Experts of a small language model.
Size: 10 layers, width 384.
Experts: 32 experts in each of 10 layers, 192 SwiGLU neurons an expert, 2 picks a token, a softmax router, a shared expert of 192 neurons.
Below are experts of layer 6 (counted from 0) of a mixture-of-experts language model. Rows are named router (the router's row for the expert) and show model dimensions 0-95. Each number is 500 + 40 x the weight over its row's rms, rounded and kept within 0 to 999. Numbers have three digits each.
After each expert's rows: a language model's description of what the expert responds to. This comes from a sample of Wikipedia text that the model never trained on.

# expert 4
router:481488479457497507490509482500548524486422431468535548526491567481511518485488552546585468500492449479532531467487453457455539526437481436450452517533495449467546462609513536544497504416471497530524483521433494445577475536516496548466499554500494490547534515502495494505523578496530560491
Prepositions and infinitive to. Prepositions and the infinitive to linking phrases in running prose, mostly to, of, by, with, for, into, against, including.

# expert 12
router:490508504516482452468461481479578550540457438379520568484477495499548492565527496494497517468525478542511475546533449486481523513470551553536436449513521578526523443509470535452484466501631561503513483454482537554436555499502522470566481573435521535445476494465481551548491507515528465517
Months and table ends. Month names after by or a day number (by July 1914, 3 February 2020), table pipes and line-ends, and census percentage prose.

# expert 1
router:477429433466531536466522511483483521516522530486517511482430389470501510488541445573516551463517456520466462471431534548549586467450539515444477496476538450519541536490403507529404483502500533543489476512529558421528549474536528494496619503488497448526500518558495501475571512482433477491
Name-final word pieces. Surname tokens and closing pieces of names or foreign words, such as Smith, Williams, Gorokhov, O'Brien, or endings of non-English words.

# expert 31
router:540427551511420495509426435493488549463563577528467491566510394460466446481519525542479525502537487451484566518537459496519447516440468473428537478516516527498438438418427472422415507460558570533491493474515555539493547497524524534522487521533474467473447519518541519511451540525471409470
Organization and award names. Words and letter pieces in proper names of leagues, awards, organizations and acronyms, such as Cup, League, Award, Association, FA, PD.

# expert 21
router:588428535513464509528525516461525454478469529488511541476480503532457419480502459495505513500500540515442530533462489517507557488508461551474477516532481561445465533479462444512530494527518480439433562494500538475513468505480485549496504565389448512468465555480532533440473467533513503519
Abstract head nouns. Abstract nouns after the, this or his, often sentence subjects: This argument, this process, the purpose, version, period, election.

# expert 15
router:531477446530495430439471503526489474510444537487482453545491397481519505517486444521486509529495549534509540529422435563490456520555571431560473489511473461459452455528583509483523511545418425481475494476525542575469528463551467524506523605555537546523504549522503513512490478517512484514
Place-name pieces. Word pieces inside place names after in, at or Location, plus coordinate markers: Nij|m|egen, Pow|ys, Bal|moral, Ohio, ″W.

# expert 23
router:588459502474487437565541522472516490487504500507543468504520478528485528529547547539466500545520516513459500481537446467513469487494442516447560484470551550418533456435520483519500550561468553487478482469474427474504492496485498396549443540570524433551495514531483464503521539534501489490
Year and number starts. First pieces of years and counts, such as 19 of 1926, 20 of 2010, list numbers, plus conjunctions where, when, because.

# expert 18
router:458517510525539514487392526533496463587504497578485557526541534453482502543474471468456557576471559466557477474537490448456503557529484464531507522568540466532503553559517500558494458528482520526489483516482499490532482494497499470520481533426528515436538485524585510529377506492559426481
Pronoun subjects and quotes. Subject pronouns and modals starting a clause in narrative or reviews (he, they, she, who, could, would), plus and, and opening quote marks.

# expert 13
router:478468564493522528481527447496409475512486487481455577493484623488456529574456509539462524505526555534513490456515482512479491521508473534568437514549482594456479513436522517464525445457589498490497470483529464468451521465498445495465477467492489533528582496531496520484531536551544463423
Table cell separators. Pipe cell dividers in wiki tables and infobox rows, plus sentence-ending periods, colons and closing ")." or "." before a new sentence.

# expert 14
router:448443503443517509534472451485510496491481511478464499539553584512509530466477479472573498510448543498498463519475490519510511509450505577520571461523509489534490505493466538510438446468529420467546542464449510446452518479507543446476578503513556563558474422486472521494487499473526462558
Passive predicate words. Participles and adjectives right after is, was or also, usually before a preposition, such as known as, based in, served.

# expert 5
router:494559415479501550505532511438502476509497500468548495603481613479397488524484464545543483411481493436469495530482557487438501471472461483536468506507478524561553516569517526460512488506440468422550525478505542527542460431536532542475449481471503479541501561476517520536445463532493515510
Section and table starters. Line-initial labels and table separator rows in infoboxes and election tables, such as Technical, See, |---|---|, plus articles a, the.

# expert 22
router:466587457489478514473536489492489534472484572485507465468574559457523479468488494583511497501476482546566544568559492517474523414381537475575538549564502533485488505440480492473510551575538519523490499423533445512518524505471466444492491465531387526492548508517480479470557465525481485564
The and number starts. The word the after prepositions like of and in, plus year prefixes 19/20, date digits and degree or minute signs in coordinates.

# expert 10
router:522500512555473532487554504506559480462511533457436534488466448527537495509506469491485472546487464431519617488467584538543435483491498538534462522478527536450452536454522427470528540539583487567444469550482550511445495549460530500525447526557480498513492578465497488495492464562435469455
Common nouns after determiners. Head nouns right after the, a or a possessive, naming kin, groups, places or works, such as city, father, club, album, ship.

# expert 20
router:564552483404471505490412513509481503521544478456491478506419495441489501523429550514455539493489543508427496449523518512527483531527496534480463493445467494470453555479528455544509545489518555521493555521583460498469482487568513563496469401490515500523526530473555423421519507508533590440
Space before numbers. Bare space or opening parenthesis right before a number in dates, table cells and citations, such as May 17, (born 1962).

# expert 27
router:524476437507482477483567490509489535492478567396493446532485503520424477504507463485514503461542455534532469567513496560422437515400546521564507421487457521438498439492447498455598485483551477415446479446513575433565464549484480495515555531457469537517533498515514510503472471453478393575
Fields and year endings. Academic fields after degree in (psychology, journalism, geology), century and topic nouns, and two-digit year endings like 19|69, 19|44.

# expert 9
router:513526493572502513479510490482498527551463522527538530488468471510519498528487526505466560443487512525477446550532480592525566463528485500536565593429403477600529514504491542529554527599516506472518467490428459471545478447521489502483416462517452502523512431506523521570505572435458459492
Birth dates and connectives. Day numbers and commas in birth dates (born 17 January, July 5, 1897), table numbers, and discourse words like However, but, although, especially.

# expert 11
router:562513504510474489464529526419502446513458527570605460465507518506473524505523429449505525462531512507571518583516470445491499521531430508505492525494498480524494465471534512465542543491541475491517605458503518557481455426497530515488517499501613462526411463524527509471461535491459523518
Labels and abbreviations. Table headers, section titles and parenthesized glosses or codes, such as Candidate, Geography, (ESP), (National Railways), plus digits in scores.

# expert 26
router:444598487552547531551488574579480519594427445510525467549548574463577529479457470436485507586530470390527521436491498549568486460513480473530533549459511468514458548507507403467503545521544532528499542449496464558487519516499504471434502444508479460493498458513491526491556506521445629509
List bullets and The. Hyphen bullets opening infobox or list lines, table pipes, and capitalized The or title words like New, Grand, Best.

# expert 25
router:483532495566511475523531506555495542467529557482395496463496579472496462500483533515545465504517474507465481518443507441561489508546494503504500449406552484497539496467537528506523569488578396496581465564519512534445520541406546528511549422517502455501520490519534487461459450499499515490
Possessives and ordinal modifiers. Possessives and modifiers before a noun, such as his, her, their, 's, first, second, two, new, as in "scored his first goal".

# expert 6
router:528471445529459495530481525546478536517509541516459420543473499469515473515424501477517413458435492473469455507451550524523568558488541486462497523530498461517516525537521480536445441525402478515537462487478500512558510543506444557527544580499465498509474500431539541512545535593534502495
Name-initial pieces. First piece of a surname or proper noun, often one capital letter or cluster after a space or al-: B|uescher, Qu|attrocchi, Jar|zembowski, Ch|ooste.

# expert 29
router:482460469571496444425520544544470469493502464401545526451531510472441576523489448453505553481529485469484561501554512541499529498484527493535513432510523506523503509536464497452572534464480559586545484576493467528469466501528501596527435519577479572526528488441475537496452491486473447515
Country and institution names. Country names and final words of place or organization names after a comma or modifier, such as India, Kong, Army, Minister.

# expert 0
router:502438435533461494522521438472497525432452507522483475519510434524505534607481485552504508432482495549502474452555538466476575484540421506528543434487489566503536531449473552479516447440540472477465472431478459495434526498562560490471481505489571492421472535460529516476501540488497517472
Copulas and auxiliary verbs. Forms of be and have, plus go/goes/remains, as main verbs in running prose: is known, was closed, will be married.

# expert 30
router:428469444495517434473551568545507447464449467492493516514456431555473502520518497513470528514585463507452538526471521477530497559472570454538474484446575507406493486502510518467414463545463482487405519555444567461461462466489523526507506579518532458519489516550501511490570512535446468486
Word-final name pieces. Final pieces ending proper names and foreign words, such as ville, ius, ina, ley, son: Tolk|ien, Fremant|le, Octav|ius, Triest|ina.

# expert 28
router:429536444481545536545452535574521478459479528563479456469531466429553510507466484511489454547428470508519484502512583504481513536563509479534487505471484490481530498484548527468426473412392516497475501510493466559490451467526549504550571487490516468474519485511416507475525428463560521473
Mid-word consonant pieces. Word-initial and mid-word consonant fragments of split words, such as aer-oph-ones, hyd-rop-ower, un-even, bol-ster, plus some stray punctuation.

# expert 8
router:527476511511489509492544453448479476569552447456497480426469529530477515503553508450508451464465472563487476458487487427473500618561555516464519534521453411499541519504578514526484529538546486451484473508555546481531482556506430461451531561424568517472486489492549456541483508462485513577
Prepositions after verbs. Prepositions and some verbs continuing a clause in narrative prose, such as in 1988, at the entrance, during, along.

# expert 24
router:526498481537435475449569456456548501435437472521492484454477476526477458499504552485451459538428522571499461468503458439486497449520525556528523540520439503498479484502425468538457541455444473528551477463477514573422506499471520445524426436492496522516488450438496511533475515453515473519
Sports table cells. Numbers, signs and separators in standings and results tables: goal differences like +20 and −6, points, dashes, pipes, chart dashes.

# expert 7
router:465544541457521507491454591507482590510550502561454521533439475504532499439491507574401488521541458464552478442496449482510521492530512494533463574541474386470436524451436482557493487438447511544426543536476515491551493575498485469518438453542479558507541507424488571553510486409529600483
Citation and list separators. Separators inside author lists, taxonomic authorities, tables and bibliographies (commas, ampersands, pipes, semicolons) and name particles like de, von, du.

# expert 2
router:529547457518506500490523483527537533557498478548568495488512414540559514474499559445443447489519520487476538551484479513516443516542520468437497485541526472536512462550539566556501517514446504566490474552485500496513575454526475511515441498559462441514469487491473445472586476529501528488
Personal first names. First names and name pieces in lists, tables and rosters, such as John, Robert, Steve, plus dashes in tables.

# expert 19
router:443538497498498483496497512521443493494506516414457510451426545505540513478524454529514515557429499538522465433544523446544498486532501441455529441477521549516488520517499458505524452465514565439471526476517572479491524532525402471515476509478551539463514484474526536441502550430506471487
Line breaks and headings. Paragraph breaks, section heading markers ==, table row starts, and date-range dashes or opening parentheses in lifespans like (1808–1875).

# expert 17
router:515511559510561497594541511470507443458566446554514541504533500512470448475509552450464470451448527436472492514492520513572456400428514485500542464516525537490488503557563519519467524521566542550426466507532490454466542495541491452500479538473475519518510459574529459513504542557476512566
Table and list delimiters. Pipes, hyphens and spaces opening table rows or list items, the hyphen in COVID-19, and sentence-initial During, After, On.

# expert 16
router:504412602504454447539419475463515510484511512447456539483519549491463405509511440507506483546490475472469575555517461568471588587529508489463517438497458470524544453488506542485501457579562440517440453488438525470583488511547457481469492433515455427442545550512508450511520444467554476476
Comma after name phrases. Commas right after a named entity or clause opener, as in MetLife Stadium, located; ATN International, Inc.; also parentheses and "of".

# expert 3
router:579447515514504526438540515498508469496464508441488478469442479488473408484484518511498547436463519475540490573515525505431443492494559551462540547514562495549471497469533498498608500483551494482575534477484417497528440487516497522569472413521511533537548499504516478574449502502481545574
Infobox numbers and units. Digits and unit tokens in infobox fields, identifiers, coordinates and tables, such as PIN codes, running times, km, cm, kg, Coordinates.